Experts of a small language model.
Size: width 256, vocabulary 8192, 69.3M parameters.
Experts: 80 clamped SwiGLU neurons an expert, 4 picks a token.
Training: a variant of Adam for the experts, 351M tokens, 7658 steps.
Below are experts of layer 5 (counted from 0) of a mixture-of-experts language model. Rows are named router (the router's row for the expert), down (a neuron's output weights, with its number) and show model dimensions 0-127. Each number is 128 + 24 x the weight over its row's rms, rounded and kept within 0 to 255. Numbers have three digits each.
Before each expert's rows: a language model's description of what the expert responds to. This comes from a sample of Wikipedia text that the model never trained on.

# expert 56
Description: Prepositions following verbs or nouns, such as in, from, by, during, between, since, about, before an object like the or a.
router:095153090132174152142116135084086150117076176108178113111137123108085129116081149133105153141144061141146095136122112124156093165119092144109109094156104145156158110123120146082120081110059129091129087139092137139144152157136127129134138130135133098122122153154114121134112155119148167113142139122107111138169145172143143095131112147119123164135148135111126102154107140132111128134135
down0:147130091114160141117107100093144114148119107135169096135084061085158135083125117126104103109133117143144115137094138138150070128166119144144101108081137168068113138135144121118102146089112153124130136118107104098118127066134157156151112112128123098110099150125119105133083070127143111126146090105146141087129140141188172141080167118107142165116149124120121127137124163172100113081132
down1:138131117142125171142111127167093133132100131144122169128124143116159141127159146154155141153111112142148115151101159097127174138131154120130133099142120153117132141127091098120100099160132100140124144109179143118107096180084177117194101125147111133127128079104113133151169058135131114129118106102117131134141143126178122134077128132142121118085159130113095108133137107140130116110136
down2:139115151148136147113141114112133121147159128178104076139139109114157126083123098119120144129126144134109110118085118131152102117117105123181103122156098106147180128143126156102105126081131118133136121142115078113116116029129100112122123113095096128127113094138148120165116150112147127149169165167134095102120107127098123139114163100130109136086131131147193140125155115139150131129140
down3:091164152101141110135135084107129132145110128160127158092135048133137160096095106138118139132123112131117098113134135088142092135136133135145140073115096148105117106150127134180104165161146121106126156091145149162174145129147144166200113118145113122116119130152126091115143121119155105152145092146117103143159154145171135151143114146133125109121115104139106125152101128118139163158135
down4:115131119157116117122103151166130123119135156099113190146127150120105172179120108144101154153133115150136119098141141140149129157113135106096177123123131164125142091107117170134153126144135105118110101114129124104126130135169131120114134137148154098169119128104130113119128128129118120118103112128118100137123098146129172156130142126154149152108109122095054132142168140095090121132130
down5:120178118104114112151104095115110102119121137119101109152099134146175117146102097151136138104128145111156099106155109112093128129134150101167155102116120128142086106103183125115117155121125214117098101123096135131140126119166121154133076105165145144112124123114137131116139132124149112146119142128126151133097159116136137124150138125145140143128141147124121124141122060133147140218124
down6:158118135151086107128105140107127081114119093119137127119108148144119155137120089112134140105087137088052092124105142106139143120099153113119120102117177136112094121083142105121122126141162127119086111118098142134115107128114125131157107081120132127090138123144110139102145125161112072115130162115103126129076133152113120164114153149134161118135127157120124156079129134109150119164125
down7:103122106122135136123135155122111111142173140138122140146132119147157109107125108102134117194107114112132104125096154117123126147178157137110166174121125100188078153172169126169118139134129176160115139070152134163109106171123134140098094124123107094131146132104113119110114095113118142144162107138116142149128170135164180118112148118127173108147118148116112122154156147194141149147075
down8:151143137120127109108157159148124124139119152142136121056142099142119136132098112141157158115134096151111135099154098105127102145162135136118118158107089110112122107091147134167134134121142118131120132127117162091112100180105132113120112149141123153114083155130134071133148145170117104142145167145096104128164179175108131099153096134106133148177114124151145116133097122122134119114129
down9:138158145145158130172156145158131128113118097121132129148130102174125142169134085160121103163132158158081116142130118140068160156104147100082159150117165124138096128156120145102138148119098110143112102104132132117145114191121083104115109105081154107096082159156110103083134147091136115144125145142106133092182154108104130125132155135097136130128133166116110119118161184166101109121084
down10:123175132139125112163120128121093164125135116147150124148161120155139136126116151122121164120141144131174116143108145133122130141066098098113162122196141110120118149124168126097167137140120145107130113158161106133143125083146138115119153122174117147136122146116117118139087132104112134162126136125139156141139136134166129155147126106134114095006116110144090108118137153155115135143132
down11:138150127169121133113083115127164180131083103159134089145138100151162128119123110136159140137154116121122135108109137113127133159092112100116091177171148163136121157145122081136137139122125085114129124119138136109116128075140147088095156130120130141115141158064140158139129133140127129171099108151166104172143097124099107101084127161104142136083132106116095129133135109131150092132149
down12:132116163118100153103128138074139139155125128161161110160128092081131131102122161108126078177152117113120142111095141124126131131103093084148111138151146105096193160179122125096151123156166151123150144114119135144109150102128138111131179113071101122146141149125102094143111150115104119127164150187138082127132116123120095127102117139102120127106107159150167088156158125157151149057127
down13:068144090150166121142090190117113118157131157135061127142134106117167152127157094129139096122111158107107131133131121105144116120129156155122081104096146163114099076101138159160115093128142148128098130142108092144130100078139147142140133119136147143127116130111153112153151152132170135141155116105106135110112131136128109103205115151130115121135147100114152120112132162127145107171102
down14:122117124124139129148133161138125109129152120157112120167161126088131158113117167066114154138091135135206141137159125101105103118110098116150126167166151128126131109080123143080138140153116162128139101143117075107115097079134073104158141129113114112116123105118146121161151118127112150122145176155105138162114104114093130091127151091140087095099115161145150077119136168156112137115142
down15:143134148111134185128123093101123148149117113145151113198117139100117154115118136096110136121110136119091102166111137122139152093143108107135137098101178140117139126122152153141092110118097125095128134134138115164130109152112147111111136133062179148066150153121125105144145101135124124119108107133120131091087102146122160107141092129120133130157104164091140130095138092107084130153125

# expert 48
Description: The prepositions in, on and at, often starting a sentence or before dates, such as In 2006, on December, in her apartment.
router:114115118109129173104098089111096123128077173087145138118159077124141113100111144083097130109179079133113113154133110086145099125129095115107121130133126146134093109103149132122158109152141113134128076170103130152139142189136152123139111115116086118134096183121176129124139093101133142129105115100115133155134140194159124106159119141118129155163125138084106114130094154161153082142118
down0:150159130120148113094132154139139140131109122154106146162145143138129136139110128100102132110118153109088097102148091112132093174165094155144134119143113146123160133166114106124096110139143121159159102132087116109166141123134132164140148120160152105183123128138108114156086172164132087119101111124137086123125147108143124147136171138103121131085117132118143130119174088144092141120168
down1:109127146116123147077122141123094132121137115142133130130134152130108144118140183124130145107107152091124109128111141085165106103142094158141141086137173122146151108111135144109143087139114149186112115101166104125124129091144141074121132148080139121127089116100132117149095111148139159101127110066162153136133092106124099123154134128090116106135135122155156101138107157128095133105116
down2:095115149156123173114129126138115108155114153092145148105138110095150129129129138135160119122137130124159182165135098164158137122149122138129119144125109145141156110150107199145123100106133158126145141140139135138183122164128159158120162128130113106160130108107139127107120112096184156120137152107136166155165171169180096140101118147159105084147145125094142123159148124168143146129123
down3:119106129117109095109167106141119121087131085127122143194146079131137124140132123112131085121118142135115103109141136115102147133093095112104143146147146092098212118138150124123138135097133126142150199189114117112167169145093083137154161115152136174146134159111129126137118143115156107137168123163146149141139142117128092090097117111116104147123105144170089142108112147138139157116170
down4:161103109113125114152145116153183114138109113144094123116125127088132156126123117125151138114104137077094097083063105131103140110122125163113114128098143124119105126124138124141122140150133088117144159107099155154126118114155156155161092115118132129099164146129115117148096117125133135129179095141160084131090136123158146138130112163115141120096133098129100174112137137125148143152121
down5:119087143141193135161092106107110083132130098123138134105121111122106126145126151097133123127121132141105112137097116088121090100121113127070160142125124116118103122114153111120084119146118113049095124135126127149111119143171114104097118164117145098128112129086109104166148169089165183100109121130141132123167149108144125145154090136122129093142104186122172113125103113123116164159119
down6:140110130109118119118097155156120118138123107143145137117100131118128122124125138106129100108123115144078097166129145120146129150128099167136131088115164145151114110142141167125140099162125157147097152091138144125108107070124152080102125141059121076118100103130136083154067146157125149102115109085130112056103085124132136162142155126094126150107214152122150134130153112114119146154121
down7:138089074148153109138119102134102124135136134139112149105097134105147152170141147139139121129121137143159118095106128153135145115112122143119124139110132177071091093122159133161106154137137144144093134123098134127112129152087186130132118059108083102151121125127150139070152114137148116119136063106094131140143109118132125133139151134106111151152119094146128112092127152127126114124152
down8:134069117101114183110129123140089090112108141150073185075142130138140111162154158131146151141104172120163130119145135066136132125140081135123104143122107134143103125142137131128130130139093140141138124107162099100162122082135132169101135163134080168159147117123127115128111139134134125135106133135119087098125104112141140121118153125080146132130192113140160116159080126133165099088138
down9:118113129138135107161126132168132110115149096141144123152138142141106113129118138121096115164125183132143111132129109139133128120117146116112146143102117106129083123159138056150120172121151111124126113095120164108149134117131106094092125142136132138161141132141142133112144099086137099119145156077149127135128097150179104164140139146107103146151172089171160138151076163116157107150112
down10:144180172143115124163111113109077122080101093175116099100135068128145125159132122144118134139150103113110105097107121110121149161143120131149079118147117078115081124156126058108127145098091124128112153115121125111113143134132148188119150146165186126115132089165133131098120146170135110116155139138131138091126169162146105119115155121126124102116127137135120178143124097114127177115118
down11:129104119120145113107154122124171178135130151109105110116088146125109147176131097141100100141127174135148147120131120143147136112128115126150119145123137137153149088115094089149111137119144095135114099092113117116126144147065166161147120148117127166138146146152129115124115114126172106135121141167125076143090101177123175122118136074139136151121173151113111089124138159124125106138114
down12:126154137132107081103178127133171095136124123156122131113114157131124110128114120165148136102113153120139144112150118143144143139119172155134167101108139128117151091095098138154127103091146130090130146118125136108122113125118161133097087122199153138116065150109095134115137098145155086107153109142148114145120122130153106111152130101152148112137131102111113148147141131171081103131145
down13:097154091126113100088135146138132143137093144113151106118131136103132102098126127110155134126102074136130164123139097132155116123128118132141140124145108133137123159101126119098108113120144118106098107102130119130135117148175120120114170115114101151106154140130119111163129119142105151116141097126106154107060127136136164123150117172128074123114095150111187137144145156109124143128145
down14:098123121156123100137131110159093095146129124152118171112135134071150154102114117094149085137073137122100136149113132120180145123067125132121127166142143120140141159133155145147108102173117134161100137163088140133120133102136119109146093131151152115117128138142179126203122151150142123088105108130127187099113118117154126124120157128074090159123139171135118124152133097148113127162140
down15:131118127124128081129083149098128121179085117090129113136119121128132139086103106111152107146134139092112077089164122137089200101137126119139143104100109138144137112130152084149097155144155144167126109109122131125119126137124097106110113130128139158132092071141116147109179117138129115143109168107110128112107068107116122140142152119114141120105114108103121103109105167144145117168129

# expert 30
Description: Inner and final digits of years, measurements, percentages and table figures, such as 1329, 79%, 12.88, 1885.
router:103117120105129111097115138124117127132077178103126144127140123166116141124093131150157147166178079116121138156158112109101114145154120106137129130180126101110158103138100139104143083111115082132103082117131163111143156156118135128121110168119130126150140149156156156120142147141125118116124142132123118164091064181111103102134119149151112118141132158088111122179094146151131139137143
down0:122088099159105142114113120130107110103140096113098154114131110164114129128142136143165149113182151154159131111155081172144164083127125139137104145136165106098110159115166108163122144137127102117118140134112108135142158093159134106144134153120138098121110121092136141182171099109123170106134114119156116143128195094135121081155140126116131127152115120098132146158131164105103133095113
down1:125080110116094105138160109081084162099122137141107094102166082143134112126103099153118135130147123137119154143148113153111159096116125158104123138142102160077127127107113067157085105154114092135135138189123139149120169118146138133152126141109110098123084130125138088175165089117174158131115164128129111149142150110119174140110091102142156125147113124148126157141135115130114123121142
down2:133136105100124092111159128120120110133148124105107181170096110146091180118141140114138104047117138110109167143131128141088107095114083121111112099079120106106105109158084142095115137123131153102140153170149138134104131096120141102102123150101131096151148152091145139130171121107138085087155106106145098142146126115114118156118123147154124095107146159089126160122102129067130117155146
down3:118127127087115106108089120117135133139151121113149123143074125114134089119133103161159088124107101098129113110110140122146138124096094147146134154143132154111096143152103151157130152144157163124106126153172112147128117093097130161148103120114123088150121094090116115092111099135129120107120130137144157130106151090092123170078102109141142153130144119176120135118123131134123151133130
down4:101106098119139135104118162131151123139152146156130138088096144137123066084157149170157118130127147130163141180152125133093131148162150129085153144138142143121097084110115163133125111149099161148169105113156111088135156144102124185111134125168118131135123137157150137133087112158146124127115111166109104152122140142128135105152125089119108091150123161111120098149118127154174112148076
down5:128137133136098069131142118095119099141144145085128133120130111106117119145113118117109170106105126176145149158119109102120088139134143089135082114158144152124130158137113102129177134139174101095136111112148146152173106114127140177094099128125167119146137126127108125114123139135135171144120127143135063087119178128102107141107118124083135121109137133141125141139155155116116122134169
down6:147178107128131137112112127133135154096101129137146117111105122102133113140103132103116138124139158130153102162135149149172121159118131100102134087155126112075146140080190169100158094097099111107126118111123145149141116104132143114127106168121108139126070106137140128100123182127117123135134157127123135144121112163111143161131132126148183134166162087162152136138099117074127141175118
down7:077127167088125139135158138145119116164109119123146105149159147121128127115152116115190116122095195128096095109108154157123129136121178140100127127103130117120141103128116087156138163158167122127140135122117138133094160144123099128163170138135126128120125142139119094179159138154148112115166133120135121133176165139141136085172127147148121129134112154139094137148101077091095106127146
down8:126132134117113118141110121112118087198139144123139143131148123136132117115096143150145116096161160132143064100111111113113113129112128131116158092151191149132115167121113140121184112135088090083137154107094095118109202122098108119187046167143112162127133142107154093115161111143109165113137112129164105127173136144075119117130139127134122125125142100129083143128115146144148131113152
down9:164137150187152154177164109098091115133136148120098126123120067144179134131111116105076132096116150100139133179108152135109076133114094140093163112098148116095120135113127064116171098130132114155139165177146169113150088112168130085114148128110132135133119145121097126136131106109094128131120131109124108128137146153168148149128116148153124123112149117117128115110137123132122130120156
down10:110110146098137119136140131149129133167164152092120097141107094106112140138133078124151117091148160129158144149122123143115090158128132153100094156106119080111096139138146113153163130163113133121153167147184169132130107102114151134066106151113134120109111125124113116139142134140148120095135094131164116141155139159116145166135126157118134122123161136117086127107132128108103117163114
down11:154110102162123119149138189114085150121105122143136130127133055136101131111164116113135136119144168157110129110150128135123124155187140134124094148166139164086096170137155130136139104148103165092152125123146136110150115118137118129153152142142133130088114154149139116148167123132111140123139151148193080138101124136168112112114087165096183111143136096138155137160120100109125099142126
down12:113076151102123134128116136134110147204154160093154118109125159117133091147132117125116115118106114132136135103083107132143125159119112155117120156075139103111091157148130106157148155166124188093130137136143121138165127132105151072060128128117127150144129107097100119121106115090131149098114115159167120110142184103062139146113095137111149131129167115130085124117142098165108125117117
down13:138133151105135143125156115169099134139150173107125114117137098106147138107134120090107151089127138145150166156121156124146073142130103156124120136085163098154130169107141087140145115166117141101141148140173144123147120140139153102085128165128139091125117123122126118135126140097144159099167102104180108129146144155083127146107098140114136119117168084099104136131137078171101107113165
down14:122131142157083153156135142120148143129162113128141123150139123109101136108162149099151119130110149107142099069145113180141203139138138128127131146151118149106102130109161148144131157136104102134150149094128153096158079077131124108140124144139126112184075121111123128125092099139088132172135104127118108132152134100147156087114124134093142161159154109121182080131134149061155124135135
down15:111111123158063107140170137116146146124124129126149107114103157136131105187105131122177116126144149122097136116108129167127121155110126169151075160151146113144101136151135118128142092099144153132124082142144112123140097132123104112105128153143165143136154095145114103130120110159073143143134172131158097154119144099075151150136069124094127132130168171122146153158131108125127116111119